Weights of a small mixture-of-experts language model, trained from scratch on English Wikipedia.
Size: width 320, vocabulary 16384.
Experts: 96 SwiGLU neurons an expert, 2 picks a token, a softmax router.
Training: a variant of SOAP for the experts, 255M tokens, 3420 steps.
Below are experts of layer 2 (counted from 0) of a mixture-of-experts language model. Rows are named router (the router's row for the expert), gate (a neuron's input weights, with its number), up (a neuron's input weights, with its number), down (a neuron's output weights, with its number) and show model dimensions 128-191. Each number is 128 + 24 x the weight over its row's rms, rounded and kept within 0 to 255. Numbers have three digits each.
Before each expert's rows: "comes after" lists some tokens at least twice as common just before its tokens as in all text; "mostly gets" lists some tokens that are sent to it at least half of the time. This comes from a sample of Wikipedia text that the model never trained on. Tokens count by the router's weight.

# expert 0
comes after: " the", " a", " to", " and", "'s", " his"
mostly gets: " end", " government", " will", " back", " dis", " law"
router:073132131103081142154170118119148110133148108168137127136090157137080081119124106122139116110084085121122117138128090090114146141132137146138176105121093158164130109090128145086154118140101083
gate0:108081158147121136151115139098150130098112120168123104108139103155137100146132069114121092165109093100128144128149133106110132154137121115089091119135153107102113117139132153089143133116107136
up0:132113154134070132118144141109119101146107167135154140122114101154156146131098106099144129132094113103135155112151141128127072107120112124125168139125082084136144137157127143152195106083110126
down0:149153097084091129151132134140131097140133137157133151116136096123100139136103163089123141158090133107167169119138142129187106130152127142083132142076122162131136076141130142160148095132140129
gate1:154131127132097118129180119131104126132123148113137121119122098120141081149074114114116161106130164091160148083181163155120134158134158121135136087139147136119184111129114139129120146184177148
up1:153112130147120071125100147086124146120092124101141113152126092080141141166125078160122164100129151135152168075148140127125129135128187092180184133176124125153086120138169143119104176111140137
down1:144076125134124098111159128097160147102171079122185096162153112121148139162127165168121147100133141107077133111152119111126092197157118123164142153120130111143104150111151092134107151172151086
gate2:101122148124110125153122139102138122134129125142114115149119176111112087151130120095165143169136091108143071151143112144142111115133155101133103138162114122125162129126108120134121124117098139
up2:146105107124165095172134107080177108144167150171129117122125159145085157117108115088104112089135085138109113082150143130104125146103129110133132107190116117130150108134138117151137118106098123
down2:138112122122120133166148140117147091153111115212104121192145126173163137112122099086112084124093099117151135104147118129093115151140120112129152088083110140113103103124126139152131100139154097
gate3:118129097130132072131126138111112138106136143109118125119130154144119130177146114127094146133117130139098174146119163146097096152126108148147078113107141091130152152120157126111139134094137107
up3:143143060125126113138188157137153122103095136105144121149115125147135182137140099122129120127147164097137109122115118152116153117119120133132128154169148117118127135154146135132140138068102161
down3:109126111143107097157138180134153119122088130147143105101154132129135138167138088122123116116132117159093138117118113177106142110138130109137112115180126100183116126112110153125126081112068145
gate4:152122108142105139127121125151150138154158130168167183110097137119111095146133130108132151172132124145147106114102104114115139087172121114126128090083139132154120110139174163128165104168146059
up4:139121118146121170152147119134148148117121132182126120115140143119146170102119108101164180134137108107174126115109092134161145104157118085172125101108143138133065113114127155160110152121141130
down4:188076120154076176105136122132133124178178133116125144138116123115098106134128097117128129135135078143123073117113121164132179160178140147125122111108154137090129116173115198139131100138114152
gate5:116134138194175146161139159098126129140109156114124126117127125135170111146147110125118144114138122109157181149114144134128102164117175112195179086128132137157128140173133100103125115106144124
up5:086168172143171174122130133130154126144143129104089161138155188120138130114164149119153137160104086087108151158150177158113154121143104117171137133177128145105086132157126139120169144118131119
down5:128150165085128125142129139138150150133123166132095155150090117177145111152090103128134082114112101125164141135136142131059156115115163107137100082151153167114118159137117143120121077146149132
gate6:097151137113182112113170140129109119192171125095120111130159109111113076129129197100119147146118113157067146168165167165126127146126149119106103132117159132146130136160117122087149140162070114
up6:112176119141181126118058156109100118142125160117181098124139165141121163132156112103156127109157137157117093112102146136157138125133135146121123119140125116146057154152092134114127142154104097
down6:146170097154170144127124091107137118124123126092171107119125132132162165101119109124165091126136136129133087119134126131104157135124133136104116083138124125121102120108096149089132094140111131
gate7:112105145132133138167140091145110126104110140116127109111106154128111125148117085157117157125130095170087099119120112135136138079140145106142131086126137114088148123113100146146158128102092138
up7:112135127133123138142146126118117119147110141057083154125150172127133135120154121103162133137149134102092161119154089144122152107149094128135106105104135136145134141099130172180131130121117152
down7:146139127135153132148129084108131117143113132094137155128157125146095126136146124094116160113144142141083070128102135126120164107143118147088102119150110101134131123123079156121117125116190131
gate8:125144083149112115144134113149154126113114122168123133102135101131130130171166133119160118174117106098104121130160104133112176136122122188127137165086128137122126143107119129117127147113105120
up8:112138175092153136142136140143131150134107124145143096089115133123060145136149161121139112165075132124121122152153173119136115131113141158133137122137127128123101091156177128135067122130132143
down8:156152170101146157135116154082150170122144126112115124121122149136072133117174183080134141092133178119155137105090141101134103103115138132159155145099127115125102153147113118167112097122153146
gate9:160117095131105183166093124137129124129117128112097109143127140106126121155133128089132147126096138089160162173095143142122100128121097104077150171145151114169104115158141099122109121109081122
up9:120085133138166147145112126133143165095161122096149080141134168125116063133127126158118125108143119131123158100109144109143097110148147138110059096132090144176132123107142069139137134095116112
down9:141100161133116123137137129135168147113149097141135153135138163163100103108112128110115144135130111132113119106114140126162131126137100159105132058110119153146113159118129128115141122109132103
gate10:165131163084138132159104140147130130134146115127150115124108104102158106168132101105124120135116118152160111129115067088101129117093176125155139119145128123107126124079150129139149147145176104
up10:097113151125134166189123121159179174123149150097141118124111086146086105110111126127136132148144114118118119104100133149108149109134104172108193088153111108131088136098110151149115085120150157
down10:153152154140116080143101093163137120117136176136132128074097147155135102138101137106118113133117157125174093135120174135143143152145156197120083143146128114148112134125135170124133178079132114
gate11:130112134071129115090151089159116137153104143101102153094094140139160118149109130149148104169134164094137122133111110126105132070138124147094158107129168138135128149132138158091127149155145095
up11:125100134118126137151136090106128151101127151100135146085148133099130133081133145088126159129113173094124107135163179108132102090114089078099152143102128101146128128114146140082132140187120130
down11:144176174155133065134106142093136140136135155118140129070126161127132152142154116136137132139120151120108089130162114137116099105149103137111137164144136140075117149134153133118153119118119135
gate12:118110111111121145123130108112119131149133125123134141146061157121121120139137134083188109126118173104177094125167144155091139148076169201134109135133138145154118170110138158123134116157081116
up12:086106144131101111127140129125083126113124190113152093146083138106120133130135144114134121100120136115114083167144145120110129100151140131109101112130123117175154164057124136109105152125154161
down12:111117134141145116106127114123135159139127124143114137086132150135081161123142114113084143164122124136167157074145106163123124125117117088105119125108138138093089166104169154084103172092127175
gate13:130087123116108119115087125152145145126103143171107136105152096101144146154127170086125174115103161132146131171122146137163171144137132123103101099129152149104110150120136142096130094153142133
up13:100133115138131125110092145140137123128123159172076146133119146131117125129138083196141119131156142147100162152134086127109159092135126127128134164123118133125156112141120102139163132101139139
down13:138163108167120125127144115111125145099151120115122116118151118134154100124133128130121063115121121125133158152116122140131112138119180124075122092168183123147112160144102138139077116094067173
gate14:110113139154098124144100124131130130161111124130075103115089134155150127151132160119118095140167137131138076147108119183113111148156146121122164115150140084127079142102118176153105090152086128
up14:146122106107115136104094175152121171106143141102101136162104129095103131166153149124119110130123156108118135156077104094090114095118131117109095149134127139117129154109129154138124140151122152
down14:137137124137148123133088147165124139134145136119114136101114180124125107151145126114127106141134123101188093162134122125074120092148139127115143124164129120120130171148139155163117125114094141
gate15:134086093123143130112117135114134137098138154135116109164143090159147125124184140088098135090145190128086136128133146139104134153175145142091180127120092128154176135135113189141165120095104132
up15:100127124145127053134147086129138131168126172082131151141148102129107150175102130128153145159131071162167148132111119157114150145087130133142114095171150087117146146102126114156121130136123110
down15:097153105129121134180125109110113131081094109130148148142110127127153109191133112133163091181148147107119151114114126147149147138152132138143124136140147145152172130139117125124131174168141157
gate16:154105139119144139120145137149115101123075105106129080158160100089124124132122136119143125159130136120137128106132169175130138083110144112132106170147200074130138075140090127129139160151098111
up16:131133152089105162165155131151152112148135113171155138113118129123144087120143115087145152124156095129097159134098133100116089168185100143077124074152123140119132138134137153177139141117142141
down16:100152147140117105143169133134117091082134145129112149104079145116134139140118120149128151120112150153117131136153137158139125112164149139132139104119131098142127144115102144129115142162104134
gate17:159109155124077113141166147141137151094149118138065154154103151115143108089095134162132129142110116116095130118160112082161140090128125142144106143115147082156143107109131144174118121165142084
up17:108099133138173154126148143145166072128090142091139151154151099116117145140121112106081132120101135140119120103152154124150108139119107152152148169139130160115136095148152078120148114130114141
down17:127136139118116149106122101137165139132130117144145068097146108145108112193094098116140147118116144155131134125132113145115095148125102140151154151108096113196126159105089106134136097110101123
gate18:131124174094120106151136115139133147129085108131167124096163086129125111166129118145136137143117128136142096141184118133145156146091145181139114115115106117129096091128128133127158128135145134
up18:138112173100149101145123145124138142125114136153126121157144106144151145139118140114137110134130154155130106123163129148109182158137141080151123163153138127161103133106129121126177121138154156
down18:144125140138136138143141103148103115114128119093118166118174129108107086152108123172130074126123150147113115144128137127148155133125109146120158136120111132094093112121127158098159138124127139
gate19:130116157153181136099166160162133146079146105151119116083158133104077134123096119125094106152122112149104104151159130162116124097112146099128121134104127172161130116124110153120141171137074076
up19:114121172130107146121092068153151114105139131117087087119075077116118075127108158182132109127129118135134166110162117135124130133126098173080133132115139147098124135148123166081094122101181133
down19:161107121108085171164107101092136143104130106147124117133125128148158068149145108138137147133126092128093149120096137152176141151136113153141110138153122081077099123127158143120112145176191133
gate20:097134109103116143069106128154099111142120103149143154152088142126158113146130086110118125107120132114119141178125178167141184138108121146135139115105125136085146152153098128126120132173104149
up20:088123109113140134143116155148103124135091134111145120117165122132140133150160110104133119115184096094138146132119118171142148141157120124160091151126171142159113192091105176112154128092134137
down20:137095125127093141108155117140138132125124160128132143131114109141169117097123169125155152079109153128152128057126191120140142114149121086116165152125192115124127171131089137097144118131137127
gate21:113088099147156174103120092145055100145159139122157113154132099144088159084124163114100123132101113131149140154112106139173155146148132123147160099161109131134114125110148102160108138095109104
up21:173168157126118118138118163140144110126106130107098159126093171123147151145133114144102152170142146136164154147143120138124104109143089111101111124075150112170110139159160155161116094113116107
down21:152147129105153120151113136086171199127118135136123185104112191125121127145113117096115131172135105062150123133151098124111083138151103106128102144128146121126116157123091140099118146167161143

# expert 3
comes after: " ", "-", " was", "==", " •"
mostly gets: " ft", " mi", " round", " Total", " −", " population"
router:106110131107105116133164154114124110169123141129134098110119156108093110116114089141142102094082078142078135124105111108125105143102140160100129133132089136113149116088168137113160077166114147
gate0:121133145113109097187105115156089135080132120124157161147144120151160115128151126124159102104111116145084130114131078132115148129112060140113155119141089135128125114136107144162139134177148142
up0:136156154136092120138141132152137079144126119095129125125127119179131143102156097133172144167110074139126124120127136109111156076129108118154092158136148095133136127145126121097131151143115143
down0:132136124130110106143094132128112114142079105066150177128086128111098121104132147124133169143135100134156097091141122129105181110137104149175120143140128146120112136127125126128133114104134150
gate1:140151130118163107098122158124148096089161142140123113109121137126119126115116091138132140141129148114075101107160149104124143114134122154117140134132121104158120149096162139110168121130154115
up1:155133171112103135129179115101133125124122137146141135069106111129104176119139144089120135108151145148154114082144094125076095122148165139109148142168148096146096141149126133138119103117128143
down1:093136139167121126134126088124095083110147102117128138145100111117135161131110127093131139164133134134104146107089179127149121099152089093137125158140101135141088153138112105114142109115139165
gate2:145169100128140129100143097136160169105150088134134109095095138150152131150121145142125141126103126127161103125131093092097150102180116172124128140149083152146134138137120120130118111118141175
up2:122099171087073122156127162100124104147154129078179112102111118113133137140102153116114121128113154169120127136158113143144136137124150095118153100060151102113111141099138113147158121171098140
down2:089101142136094177133195085167144077137139094121131125098119136151127164168111162117149109128114135093132149113144143149129141131195135112177134137083118108130130126168097114103147128109031142
gate3:125128112132089134078176112156125138174152119194099114125127149157151141123108151087178126131145128119106119119136113144128074149175104093121119145135109130126116139095117132129139138102080150
up3:158107133141114164127129103125118088165179108155133183143104113161138160137177149129088141138112136136093121133091131114134094141145106145110117117168115092156150120159119093116108124109141163
down3:151138124124108167185146097093138149126129140120164125087119102137100117143127115122113143130173122129139135138132120117120143126120149150122121110108171132182108120071108131105112111128126100
gate4:141145129116145134127126155123148124124135175144136157124096155129133165160088127138147131160164176133130116098149113124171124122091187129139093127175102146140091152141143164141106111140132158
up4:130187104123154107104146106129153118102096108126125168144118091155083073201132124126153062115125164164136102124124142140123122140114155131162180143110180088112153133135148110145165147122098142
down4:111128122147139139147124138155130132109121132151146149105141141117125067141139185133069144149152092078148116170148104146174118098135156120173147121143133080119151112131131166123111108097142185
gate5:080118090173104174096133114132110205140104102109137112099111074100134137130178156120117104126134101142071201130097125107123147133152148134106141130152149148149154142109129138146150087091115174
up5:111114070134128171159145127118121148099102141136124082147140110120131155121130136123096098086131107119145094132225109128097146149139107140132139108117121141101165102110124147132118130131107121
down5:134142117187080090143117140096125140101071130143097083123151136131120102164157104160129116102147117161151112144142116136131140146107129119088147143145138129171093147143117140105097107086093103
gate6:111117147144166136140133132120121102126159127161153110119121185177084128154110120116117131125109103141139154122145149144102158128132164159168147140135104099151126146124106155128130102123117123
up6:144102095113105116129121128157136121108127137139131120093125166186142118122140116136173109103115144114108113125122142144113113188137122124153147140115174107151144087114127138125124129111128108
down6:153103114061061131162142129180174126105131124108096154112076108126192147106136100118152119093128148140137076099107116056130093150108121103162109119172132141090119110128101114170136136143117132
gate7:133132133148166156130109111106133077115176133134127094137111183137154170151115164149110109077152090128100104119119155110091118139165089128139128106181113150121135141137099127114138110160148145
up7:139141131146119093141163090151122112089131086136090154111107163124159155123112130127106121119093128106136130119143208128128167123100127103113158135109153120137083124165148119110142131129099090
down7:108182145166097106117129133114162115151108115131173116114155139169086117130138112114130144126106113121138138149144137163139183157114130133167128157125106116174109128118138133131183129107146130
gate8:080121115115141052125144138165088081153168144122105159130138135093114122088107112116158157122124136135122107174151133111097143122128105139140182093116105167096172149152175118122141114142120140
up8:148157136143126138139130089095162142131101138147074124109125149133136124166198150093108110165123154165185150091145158148117118145124174119121099125165155095137147157129093107117129150099143091
down8:146149078176097078125153167124131143176128123141141101101092110110135103139129111133119091102149115136119112121091153134171062131106074174111123116139149098135128032114101101135155128154101100
gate9:113145130115114148147140170114134097104113144101106096061154131073131134135148095084130128105146144123106087124117152154163131092172132129082132149098146139114117149147158133110174102126172109
up9:134131096088091139104111153145157131116138163083096155123108136164152113149119102131120111131134123123151121071129139094157125095182152124140127113120113111106170159129115131105107143143150091
down9:084087110107134148106123086116166102132140124098128146159120163173102098128101128074120108092100143123158122153128116080142117116135132101154127129136127129130121142143142165140115145105117097
gate10:054140102150139087150102153088132152156105105145111131152153098140190118114138097118129164133108093160095094165155142124129117175133106142150108120123141125135104131156162112139107120110100119
up10:167125123182101129118095110111110088089152155136152139155083140140093160177095133118090110105159159086175106143127116115122144089094141104108109152114097103125120147112117129114119111157096141
down10:139149083155122105105152124143117102135125188114115158120175138129145128138074137141132142146127146133147140108087132150095138064134042145110135151120151173128154156148155127133123111141153169
gate11:142106152118110162154132181129145129129089119137093097091116136087142099132165159125126145102094169096103090140096161106106116113167104118100142100101119100090069092080119086139138141184162113
up11:124116139137139169125134172177139094110089115132137116107129109082122161143093196117116118098136141140133086108081148125144189109084107149124135128115120102109114115167127128108140180153175160
down11:159135145112115132131127146118130141137142078140120140146137151129111117136094125142140173100137164136126097136109144101105090133147123117122165121094125131051136149112148100108097118139124128
gate12:096126124113114117148109101121132137181139145124124139172139134125097108117106130122147106092082114139099148127090106153146074125129113141132155114112111117143100131151134116157131116125124142
up12:075096140136144109156131166126150161115108173131073142097179112116126137151141117151135104119137094108134144121089138152129109096089107133132131152129144107137106130151143139157167092138187119
down12:106133140168189145096125103126127142137158138112098127103142087172101165183149102095137088124117148171095178125132148121124137099110091094105130156101118134164107136136143132139120122156144099
gate13:150128120130139129103145134137135106141138151165135109130114129140146125113144152145131171148141175109126080136147143101141150159139129113103148095152117132132146129147187159140144103161184135
up13:123137158079108119076135123129162176153111079102140129114146108108109133105106126149136091125108110096121172100178151143120083110114136122140157145132106105105137147131132137094135111128129112
down13:142098103144146118127125113139168122107133128123120139150098119127108179191127115133152151120142128144128150169150134122131146133152128105166181142103107159113121118115147139124098120124135111
gate14:139159122126105145162121155124096134121115103182115105116152133096118108180169133129137089134117114151112143149126108096092082125118126140115169052114167126129128133142111112167168110112113136
up14:139125139139162133154097115139131130108107125172109132138172115138084141118146102131156147135123134114166140162111110119121139149092152114172102163142120112113125104146129126102128169134125121
down14:088127113147197155101128088108112135113139113121146131113117111123129125128104106119167103106171122166129146121120149111130138129146094123133134128127103116141123162125150154117121125085105090
gate15:137119125099164116133102095175114119134138123129145147108117116188141137126190126116158147109124127120110149124094124129143159157142127141159154072113133072083106165141096111113144122125090159
up15:155109129122148094100111111156155128103138144128086118157126171133127179108166108146113130130118085129111118165096094120114136111127097108120142121153110126088149128137194064120116100113139138
down15:116110128141125136143126123153148138077126117101144147121108110140083139162132129133119105134120143123123124086101134115091096136095111152127104132128130115171082125155122093142081119125138129
gate16:120150141144095093128139137092128117093138123153108106155126128189158136128104154130127133125087106110103107188141113111089172178123111125179126109118121095128139119126131166125144103144112153
up16:102089112127137115151107138150152136155142085094148171110142126104129106127121158132110099146182184156152155100129136128160134095140157118132165118118126154122113170131118128103103178094122141
down16:112151155106093155095107139140117136166116117203143093102140162100081142139159162122125170106110113107079094148146092139118099130156086184117132131127145167180091140131095121119125129118115131
gate17:109122133122148094133144140139125091131144147135126134125101194124099127141102125103154163078101122135140143104132159104128145129122153125140129145104116134114117137099125075107148079138121126
up17:131128107122157137124144095118106100132120138135140145074088091133136155122087127148113164141143094151157113120125191115113125123183105114158143143121078138116143148138103109101159152126132161
down17:137102121135180093121191149107136146151145159156095113129124131138110203136099160144083143142108105129116109148084139131150132112117110077171123141111113145140146122115113156128150130127104141
gate18:121093150142153107140140152136160105105093127133121130155120171107111175100126144123116168074129088074112128098108112172117137142117124166123116109140112132129117116117152130133129152099137113
up18:109117154134129101120119118119129077159117116139147124119125104130153173167119137103129138104128118143110138117135115133147083146187076108141138130143114118122142110131130131147129107108112153
down18:070165140155152105113129137157113185131082141138112107110143118106143088105087148093093144110133106131112116129184105124117168093139103119099130162131087185152183152139120154110144104128131115
gate19:138107172083130153056160162154118139143115129181132126113137146120105133139140152125118103077067127135125152107172126106125115127109095145124117126117131130136083091114117146088099120144116109
up19:134104111135139115103103186102097161132154121160118105107150129117105145093125085143174127126125117091122141099151142141113148116113127143151101128142112130103095135131143153157146147166134105
down19:113092171121125141075134153142166147098117115124138136114128117133131134121106094107183127122125085132139151130156102121077145106112136084147106096093099088158146135119117160146102116164112089
gate20:106120149119133139162147116102138125145099118121109115130155137141090129087123083161133136138130099128138159159170143137101178147116114104153096130098134142126109110148146147127151121148164188
up20:135124117095155150136166126085142113167114177129104092121131108108190091106154137142123117110115128126113131095127159114090082158096152155160114099123160102109134161121116142106131115134143157
down20:107166141149120136080127157109166099159099128099119160135098099127133132141140168201121136144151166097133100091138137119103145096114127108135144127137139105130139187150088159118128118142119124
gate21:074156108113143115152104103115121076117128118122117098169113164122132133111091150102080141153158120095116146088189130094148118186173119102121126051124092090157147155112109114077146077098145102
up21:171084148147164090142127158140132168116098118139110141113127108136142061149132119106130122102155146161140113151153133164128108122138130131149155149144138152150107169167149131083085127196128108
down21:110115140109119150162119128169103103119118103124110169118128113115117122100130113077112108141119113124104091134135147172109116155137125141144147177113137139154106105125135149141171123166111152

# expert 8
comes after: " of", " in", " to", " was", ".", " is"
mostly gets: " the", " a", " The", " his", " an", "The"
router:130099139101094155134177119146136113097118105152113103123093133130127080102096140161101128101098119109100132097101145132112111167138125146130168136122109144172132122111141107111138129121102096
gate0:130122095112161136129106130142123134157151141114125087133120198131077093165103160133102080127100130103084139134143153104097136097123122118114157113152087124090140140106142151089126102117132120
up0:126182081157141147081143108128090109129112088161117154144133134146105105118123122092150104137134112129119092119178118166111100145151136109065127147123110166096114083136084155121134126158075108
down0:126148115162133092158167110105112149100106128106127140157100118090122098114153115130132118118159166148137152122107161088145117125128083117136130129093175132143134100095165119203141136125145147
gate1:132117116148099158119100105149133078132144132142150123137067151157115123145103164159090122129096090183127135120142143124102110098153086126114122098125128115131152168146137116130116139166101102
up1:154129144123126073139141132103115131141166140095149134130115085100145101114104113128169110120099115093125099112092131109127112141154136175130115103120107147134135150089158174114161106104170153
down1:148126134109180091147161130106158137156114109134125107112171093091100201120143156107137104100125125112135144136143159108124120138092111117107121121123172141111124098103126113075147128151184098
gate2:113086155125143135118096109112123127115113089148146152109102087173126128103097151163108115060087146149124140153159168125151153197152152172135145146130122117148121163137103124131096144139136131
up2:116127150141171128070171154147130123097105134192159112093141158171105142140078176121126102129121120139134114130132119141161132103126162083166187116154129128135141160164131101095123152102138076
down2:129116107128130142083155112109155127089150124135165114120111116197113140127112166138140132107130146193121140092108132102094118130157132105132151150098139124124126158112110111103098121151123098
gate3:148095139114118146168113079138159129169139164161170105125117112124162142101095121107165117117110130123110157135093140107122121158154122120106160094144141120136150100120134154105126123154088150
up3:145119165135079127121118127133097116214171132178141118118101131097112108120134127080118160124122155103149153095123136125179135134170069095111135137149131118097116120148171121109148107153140106
down3:160128116159131151096126108138189145142125142103106108116135112096097130131099093149104155133150135082102135123153152146085148103100159099109112140116091155124147141107100154140114099142118132
gate4:164150124118138152116137130137168180130121142133055172074145106115124122124116125117102156132130144109159111106119127162085119109151082099085143165102125135113148142125156107128089122151086138
up4:094119133144116138121098126081135106159125095141146072154120086107130114120137121106108141128152145179145130087160110120112094167164172121128166103123119116167093137097124123166172083101149080
down4:098032113109143133140128102135152140147144135141143090135176134119152130132165138107135097126174129151133142103120107143159147093109158138122143127147138127145150145160130134129104166128182099
gate5:144133086162144124128115155131132175081104172146124168094115112145118131143148118111149123134162083173111147138114103134112150089115094106078105137147125121099121165134118177129139104116100098
up5:095131150163136107164124135110128139181140071131121126127093084095195137137108125120082087109137144169118136133135154137130121124149151166143131147132095117101155133143141158121131188133147125
down5:076137120153165107137127134118122144123112111114102171095111121157155099119131147118125097102146145104134111151123190126131169109123127087074179172208147107155119140119154139114158118113136096
gate6:142119120127080165139133119146135075121118149174148120163127102136141123169130128155130171097099154133128118121104102155141132092139141111144153105121159083151128093166170148130094159117149175
up6:123131126132129141153186129120082132094129202166148112142148122120151122106109126111156138131112149133123124098139120136097073148087124120112115095141127140069151134172131086172137164135140132
down6:166147107155129172111190081163123113092140140141099123165111106104125104149133147123100150116105127090081124146158119189131136102121102122135103135075153130134116114153120155198106154141168156
gate7:130110130146113177137153107121117089119094134141131070129102099133125111121160159094155121131077116132088111086158101181111113145125116139159135141125110129148119129160044130114120160163145141
up7:112137112128154142069119138127139151139189072111139138122137123149079123138123076145106125133144088078164147156147157122173157141119125176108148146125110145125141092130156089164105160096114096
down7:134144114128097121118116140142147111160173110140121114129168131111076113156127131190101111134137129159145146143111163145149140098148154117098140144144154183141113088119118106126124111106156132
gate8:113155155112155105128142131144103144120118128156108116143097131123135105130089124124093153151122126124130180145111132117087105141111073099125144085151099144135105155094128078152142152106129091
up8:109099115147107153126158141146106136132154113131146075148096143143139094125097150200105133126134166117101125053159154112125139088140154101115158124149116127156127153088167094151146150137120114
down8:113130136127129111124131152142135167134116104118115112112145121157138148111140092119157123135135139114105095136137093125134106132098082184147122111150140126149166077135115123104111088121169145
gate9:109123118158151122108108136175123087154116113126151126122143138101161129099087173115095123170091084157153120126137104152118122108125105102118146102115135136135093204172164083116155129115130136
up9:122123138130088193122138107118156139126104114166131113107108171152128105155145111129158121113162180067123147138154136159085128149104137143128108139141093164079120135129063144149134106138131104
down9:113124126111087143100151109145154087104169153106098092139119110155138099105118174145160143122114130177164117165136145095135139136123129107123142179100136135167093150137112112126061148117133135
gate10:117130094112107142125123147093112087112083148155164113123144159115107140132076140185145104178142159091095105130128146190127138128107140155150132153101165119143106126143122116098126159105146121
up10:141140098146124173158116118098141122129096135095126108097157111111068129084109120152122114139150163079157138162185159130098112129149090093165139178102197145159130108105105104114124134102123132
down10:122138124122113103159150116112150130091144150130110119148132095139135129134157141124118151124091089139082139066084121114142116062146155115118161088162142138102113120089112165150130099108145126
gate11:122143123152124146146127067143153112146132091118134107178109128130155113122115171160163166092111117138109126123100150181086151120138131105133143120116125165134102122111113131130110119105108124
up11:120117112153109137113136145104100151105165137161137147113123127116149110110143108168138079127118134091156162102105135071153122101140125141183152145154085108162118101143107083144108113147157102
down11:131141123093130167100073129133090120107156130116161170087157130106117125120103118132087124143096135120116124123146144167148126065124106134134104145143125090168166145172151144150143144163115150
gate12:146141094130110147091108165101108130136121113121179160136131147116114116094155157086121136130106126133135148117091156102156071112104131136164121116121139125093128131129149162146140121156120132
up12:145126107090167124131184111124122132109143098108110106147110156154162138166083129160127112181125130137146106116092111171108117111156159123105125153120133136167097134132136135122163153112138131
down12:150136139131095134139091162103100103106118120107148134105091099091114150152103106146160150161102138189095080151162106165150070108118143128083144150092137132178128144127098115110133117111146146
gate13:122146094178177096158171140135158114136095141085102113115132160117106167143150126122111106171098116139127156107161118127144116137140129169117070144084155115123147130161064127093174158139123140
up13:116121129138133117164171160121122126117131150141119120080183122103131170127096155115142131109101103129143129114106118109131185118148133154160117122113152103125085154165127133130109150079122106
down13:131138131143132154143136133111155101168111144106113115063110177142155131125136155166108078118128112127105136127125111123112085089121144166105092138109139168111083171110112131112150090109120075
gate14:106119142141137117131120118129146093108124150109161135078155103076146115109147133120091147092090164132109167077118131169163137131129110128115118144112104131132115126143168114164128126139143109
up14:149131106128132122114127130149138116115168157091183148137118177150127113177153121119149139106139112101140101124100150133108149116113137145132089127126144096149176098114119142085132106094088190
down14:111140159105149152109119117123114146139142150167150157095100134114152124133132153146127129118138093125095127143152158113107108122118107160136112136123105100122114106145145153086111149143110193
gate15:114109136153094109156193121143119129124105116127104155133117104094135136124139133096121138173099104129090096161086156164148117140133106125173122144131123091171109152112127164146117127111152130
up15:125148109147150122126138096125132153094099147109102149159115125106126155070125159091124147121130143183103110122128150170120148123108112151156103121125117088130134128152150143093113101111137122
down15:154143123154061113140153130132133143121145128121151120140171143128106185124146118160101144151146108112093137123090103160137135127144123106101129130080159146113118121093127130109139136144080081
gate16:115101098119130110158123143125112153159114140112106140101168152137169115112143136129109145141132129126107119129097110137081154103189154095107163116145117122173102135170089119122164117128104116
up16:114114159106146124123101077108126075115151096170104137143131140161114130085107165134125147161129143124139129119139114139155129131098125121080147156147114149112144120151116107134124128134102117
down16:139132115111166133160156127093185103101134099166127128124127120107118112142147155084126115129197100093095120098163101152148119140117126143150136142124115152090162103137136147139115117147135125
gate17:158067082135122113135126111137132111117126140168106143119108121125112107091143129148133120109146129116137119180063104113124126104148133123137146130137105077103122113127123119108149124113121136
up17:141093141139079124104126146171102136110123122131114167128113113120162083118132075106132149137107113136123115184112115139122115119127121141184125057145145097145150130130073170122127143143134138
down17:132098114118146136162102150138129102114146101100102173135093149130136163116160124128083148087125103133159123164158144178172149109159138131149122128065097154090134126122114130137177124163165172
gate18:181131089126108125096099127134127154122139101111098120106159086136189119141134091074132143138154111141142126148087094154162129137127099118124104149122102081087184115091162116168089109095124147
up18:138155112120073106117115133094196141104161115146120176136155119152150125143163138160117111130143145114110138131066166111137155118115132122128078130126087095119079139142155106112098141145080130
down18:130121100078141126142107183122120154129184086105119127096122103144108101147123147124121134141146085106169107113184172185116091144145186134082125114117102109164131152137163097137110129135103106
gate19:117133138158099138125078124098145098141108109154120109112099071136141153085130124121126140125103129118131161128114095126147124160118154125138177123100086147116076126109112106119115104095115121
up19:095185067106121143128120127150143137109165144101099172150113158137101122132116146073107141106133154101120106132129146116114130159172120113149120147142118115111158103116112125122106122118104118
down19:110133172107157123104146117083179117108119112141057132152149139140138116122098173157084153152128124198172153116145133097148143148134161073119087133142109134127152164104121124133156061091101100
gate20:130175114117181171157136174137131139111122112134132126098157159138112130162147110099101118139128112088094148133103135109120071136109104122130111128129104183097149145127137118170081118135093143
up20:181148130126183145120130149106131096110134105143109128140152125147079151143155091128155155153113120168142097160130150080120089102110096080102159146173123085137117123123140145091152128137127118
down20:148177155128126081104165136118118131129141078184080129122145098114112169136129076119093114097123105107135127122112140141122125153113104116151127128125090145134115134138154136138147123140117105
gate21:134145111183155130145107140128160157121128082174179133131096148128091091123185127074141138109130140117134099145159118161122128145136107143168159161153123131163149142106132143124121164130136111
up21:150147076141123124141108100129096111141133157109126117084105078126145114124130086131118122171156146109121084122107134140114139163128125143138124118133114152127147126094108163083154086116131114
down21:148135134110113117124110141153094113172110109132111116114144131138135135115111130145110115170130084097136098133125106150135124130139128124131189124166093133095167147135114172109163119114146123